{"n_layer": 14, "d_model": 160, "n_experts": 32, "experts_per_token": 1, "d_expert": 160, "d_shared_expert": 0, "activation": "squared_silu", "moe_layers": [2, 3, 4, 5, 6, 7, 8, 9, 10, 11, 12, 13], "router_score": "softmax", "normalize_top_k": false, "routed_scale": 1.0, "balance_loss": 0.000403, "balance_bias": true, "router_z_loss": 0.001, "init_std_router": 0.01, "lr_router": 0.000851, "vocab_size": 11277, "norm": "rmsnorm", "norm_eps": 1e-06, "tie_embeddings": false, "optimizer": "adamw", "lr": 0.00321, "beta1": 0.9, "beta2": 0.99, "grad_clip": 2.0, "batch_tokens": 32768, "seq_len": 1024, "train_tokens": 241100000, "steps": 7358, "dataset": "wikipedia_en"}
Below are experts of layer 6 (counted from 0) of a mixture-of-experts language model. Rows are named router (the router's row for the expert) and show model dimensions 0-159. Each number is 128 + 24 x the weight over its row's rms, rounded and kept within 0 to 255. Numbers have three digits each.
After each expert's rows: "gets" lists some tokens that make up at least twice as much of what it gets as of all text. This comes from a sample of Wikipedia text that the model never trained on. Tokens count by the router's weight.

# expert 14
router:102154108098163150119106118154116171142111141079093077169106146108107093098179135142118103167108101146110108155154115103105127103146154109103098119104146111148113128132108154146140159108136110126164089109175132107103114167112145117119161084132114101099143111110162126130135151132118143098127130129110109132099095128134112154128104105096076103151088164099122163133133166150167117161098111170096101149130147104119155114152141125093113112159109116131108097145088141159125153120114109
gets: " the", " a", " The", "The", " an", " A"

# expert 17
router:115161098102153167122114105148124148151126139085095099177106129102093122106138142142101085158105103145093116139184114127123132120164144110100112119115126117168110129147085172155162177136143126108133104120149140114106124132118173129114143118130097107110133099109126126142148157159117142121105142109108091148109093128151114160142083122109100118134104189100130137122177148164152128152107108156107129149110130107104183115133167107119133098169142098130118094164111165138097171128145121
gets: ":", " |", " –", " -", " /", " as"

# expert 13
router:107178103105155143097086100169137163135126135106080106156115173093134084108166138127102114148110113156117111152144123105110138098149145091130072132101149110119130114121132156138146131103101138134159114077147108090080130156137137111125168098141137112102149097116174150120111136121148126118118101147114094151114073135162134123138122108102090094152107134108122151144147155160139116154092121150102110128105132118126167128161171143106112107136135104124095102135102125182116151157139092
gets: " of", "0", "ing", " New", " North", " South"

# expert 5
router:101161111086164143118103114160113172143116148093093084173091152105091097089166139149112099166105107145114111156158105120103126101148151098096103111110147106134112124126103154152143162104132111117160101105158140119091117169111142125109153092141121105102142119112164129137141143137120138104121131114111104144103093119147103156119102108089093108145097162106111165133142164153170114159097107158107105151134142097121156112161155114102105117155118112127113083144096141160123159113125112
gets: ",", "4", "0", " B", " L", "),"

# expert 29
router:102159104096169150129106104154109168141112143076091082176089143111101113093156142147113097162119097153117114160153108127107111109147148102093101118097148100139113115129107148148148161103135106121156097108162136116103114166113157134110138093131120103096136114115157126131142149134110135099126136114106101143098097112147101157121098107089082111140097159111114170129150162153164121160077109153103106143143139102118160111151160110106112117153119103126110091148093139153126161109124107
gets: " ", " is", " No", " of", " Le", " at"

# expert 30
router:122158095090161149124104108170106158138119156085092087159095142114091103108162146148121106160123097148102094139145107124092125110156158084111092123095146079141111136138095149143156159105147111111145118118149122116087098132116146125108153101139098110092160127134147116122145149124117106117116130092089077133118109113159119146122099104108086105145106148105116173136169144142168100156094102144118113148143127094121142113151153117085124104160125105134118093160094126156121155101139105
gets: " of", " in", " out", " over", " up", " time"

# expert 3
router:106155108105172134118066120158118150144106133090096089165104166111097105097172140139105116156114108151107122157147113114098130102130151105107100105100135103137108103114116163150143150105125107133162086112156141118096128173113156134115162090144131105092148127121183119137131140136124143105127112123122108134095091129152107146127108107096087105156118153101114161119134174145167141172098117146116105150143156112126158099156151127097099124165108106140093087146090138155129146118131094
gets: "0", "i", "ai", "an", "in", " Hard"

# expert 11
router:096151098096151168112131094142110160141119148107089080160096133094091119108146148148119083164105114150126125157159085120116137111159137105096104126092150102153102100135093134134153164105150117106140103112146132099103108149106138127096152078136113116122136118115130134136143167144111128099130152094110098152101102103170114153126109098115100125125077160094113145130144145175173113153100104157124118153133139091090153112149148097098097119141127115129126094153091150154107155103134116
gets: "==", "|", " to", " on", "===", " in"

# expert 28
router:094160105094160150121117108155110172135120158094091080171094141104099103103166141142134091157108097148115120156152106112114127099151144104098104118100148101146112121125105148150154170110134106116149100102164142112092107160109140118111144100137122114111134118112159134134142156130112148103125136116102100141089105123155105171119097107104087114134092159115113150131144156157171108161082102166112112145138147086110168112149150112101105115152112110126124087152096151154119170109128112
gets: "1", "2", "3", "4", "9", "6"

# expert 4
router:102158106087165137120104112157107175142117152082086076166093151112105100093170141150103098166112102147108113151160106121111125102143139106093104116106146103139112116132103152140153161098129105131155100111154136122091115164116147122105140097145123112096134120113156125134138148135117137105123132117112098136097099125148105153121101105100082109138096156107111163141138176152168118166092114165108105146138150091123157106153152108102103111158117111126117086147094149162126157115131105
gets: " and", " is", " |\n", "9", " his", " has"

# expert 21
router:103160100097164149121107110152109178138109151087088079168087149113101104089158142151115098165109112147116110159158106124115128105141150108099107121098157103138114125126109153152156170104137116117151098105165144115092113160116141136115146091138122103100146115119163124139132149132111142108127129121113099136098098111152106160128105113095083117148096167103116160131143164143169124158091103159104106151129143089120164104162151120097109111148112102121113090155092136153119153112122106
gets: " a", " |\n", "6", " This", " most", " p"

# expert 23
router:112153109110163169126094103146108154148117134086088085150100139093100103123146148133109093157100122143125126161146113095112122107126107117101091128119147098134122111118122155163148139101120114128134119109134165104100109157123151134096127092145114143093152094110159108141131136157112167108135123115096118148094109106127113168100094096088099129129112149079139142151136175130135090129084134138129111171110152065105161128130154100085108129135133080119103073156093145135118145127104112
gets: "S", "H", "C", "M", "D", "G"

# expert 9
router:091160117099149133110113113139122164149121154072091082150114133075107126111143131131093111152108108154113098146168111138120106104135132090113119121103148109151122130138079150156128173123125091058140079108149133135116101134094178122089121105126135133089137107111162127117135120138099122113116100118091132130112089092127106167126115102111119098136106161114140154129152151133158109161112117147106117152165135108097163099144113114079111112173127106133097098135102117155112143097112096
gets: ".", ").", ".\n\n", "\".", ".\"", " f"

# expert 20
router:098155109090158161124107113159115171135108153096091088184097136094103123097169134145124100170105111160110121149161108126111121100162145096096098123099145097144107121143107158162163163112140107124147111126163139116101120151119149135107145097130123124105149106124135126143137148127101138107115134108109083137099105115147104168122093110104098110133092159109128155130146162141165110161091108149123108152144143082110168120151156117109109119143111102131106070157095156154120160113114108
gets: " was", " is", "\n", " zone", "0", " were"

# expert 8
router:098168115099148156125104097147110158142124149097090097162097154107093108101160142150120103165103107155107123145147107114107121110154158108091114113096146107143114118142107154148162152112137104121155106104151137111106113144108154133110160100123107098106123107103161132135149166131109147094124153116109100134105092112151112147102104107099098104138096161102129164131132180152169113171097113163112105148133156094109164100146163107082101114151129095124129097143090153167127161120126108
gets: " |", ";", ",", " |\n", " and", " York"

# expert 26
router:110149114091173143104110103146106145134101146131106099157103139123072091096152158141129117155116116139117123148167120142122128126123119118098123131122130116138092130161119139131176158124164114135137121111147161142133079147122173175118129113126119090116096123087130098124146136127115150106125132071105087110098091091164110156127090108105113103131102176107131137140143137135163104146104085133093095150118166124128178091150136076115108091147127084132113101125104139161123150083144122
gets: "'s", " a", "al", "ing", " his", "y"

# expert 18
router:102180097106148150125103116177116165157124142088084101160093147108111093109177145138119097151115119161110100143158096115113130103149139095094089117106161114157090120140116152135151161119140108105144132122162155096097108140118136142097145107137119102108138130121143120131117155148092136113134149103113082133101105120141117155124104088092109119124094164091096141114171171148162114149102107177119120171155151095123143095144149125111106115143112109151128105140093147156119144106102112
gets: "-", "\n", "|", " the", "\n\n", ")\n"

# expert 27
router:101170110092160146129109106158113170138117151089092088175096154100100112095164139142115093161105104154113111155149101118107128106141145103096100116107152099144109122129109152144147159098129106119144103107164133115088113165112141129103154093131120106104135119116153124137145143131106150100123142116115098140098100113137104155120097110094086113142098158113108156130140166147168115166093109170111104148135140091120167106159151106096105119155113113127111085151090155155121160109123102
gets: "–", " W", "%", " (", " K", " F"

# expert 7
router:114137109088154141109106106164106161139124146105107082156111117092096106136172150149108103148092109158125108167147097095084127101127138088101114117096134098125109116122105133133141169119117108130149120114167134110081090159100139131114158088140110113105128098094146133150132140132082135107133124110086118145100089102156114147113114092092115118140094155103117132140136151154159103173103086156133124144132152087087154083149119120095095095159121099130099104135112145150122159118128118
gets: " (", " ", "-", " \"", ".\n\n", "–"

# expert 19
router:103149115103160158097133095149104155142093140084109112155113135079114102123165158129129106167088098168099099144144090105115121108140161104094129109104137122158127145134115125138142166117114099132149093109140128125113085171109145116102142091128113118111093098133142136126101162121108144121123128124095108147098128125147117150118108119095086125146117160123107166131133168138147143139102089168089098148159124095099152113160189149112082089150130103105113101137096142162123158109096111
gets: " that", ",", " which", " who", " also", "th"

# expert 2
router:099161107100135163136107088144108168131136151116097087150122146100092072095164155139143087151099087155115115144149083130083101110141127084119123156136158110144113088148100161123132160106138120104137107118131162095110088150114151131130126100130120110123144109072143099135163138137103173113101147107097083136091104110155092170145100130108118131156108143107120142100146142137157093136104087124092128120141152113117144120134150104103133130133118123105138119150089124148103152088142118
gets: " ", "==\n", "=", " ==\n", "\n\n", " Born"

# expert 12
router:115143116103161139116125102157120162140121154095101071184105132095083108111161143150105099150104120139116107154162113118082124092150153105100120138104146094147135092137108149129143164125145105123138111099152155103090088150108153134120120099134116117107147124115140120144146153139114138106127148103114119134104113105164111142112104086102088112130093152101111163119164169153179115162096104157111111160106132083098150125160132107094117115157118103149143080142088147146113168114120124
gets: "s", "as", "is", "ers", "es", "os"

# expert 0
router:100162105092155142115108113157107171140119150083082079173096148100108102101156139152112098163110099147107119159157100113112119101149151102098111122098143108139107128123115149147153164106136101109157094106162132117099114165101154125111156097143126112101147114112150131136142142136103142112124129116106102140098096121143106151125095115087084100144099160105116157129137168160166124154100112158102111142139144098123159095159149111100108106150109107127115084152097142167119159113114108
gets: "el", "6", "er", "et", "it", "an"

# expert 15
router:113158100096156143106097092158120144138107143096105107159102127106127096117156149145118092154120116162121129158137088122061143095166177096102091146098141103140100137149103141143149155132146112124166111090169126110095116145092148135114154084134111107117142119127152126131140144134100131110123123096111094144123110103153128150135085109110076117123082143121120165116141150156144112169090088155132102153142142086112160092152139119104118091144105101149113104147116155148113164130121106
gets: " and", " with", " but", " b", " I", "s"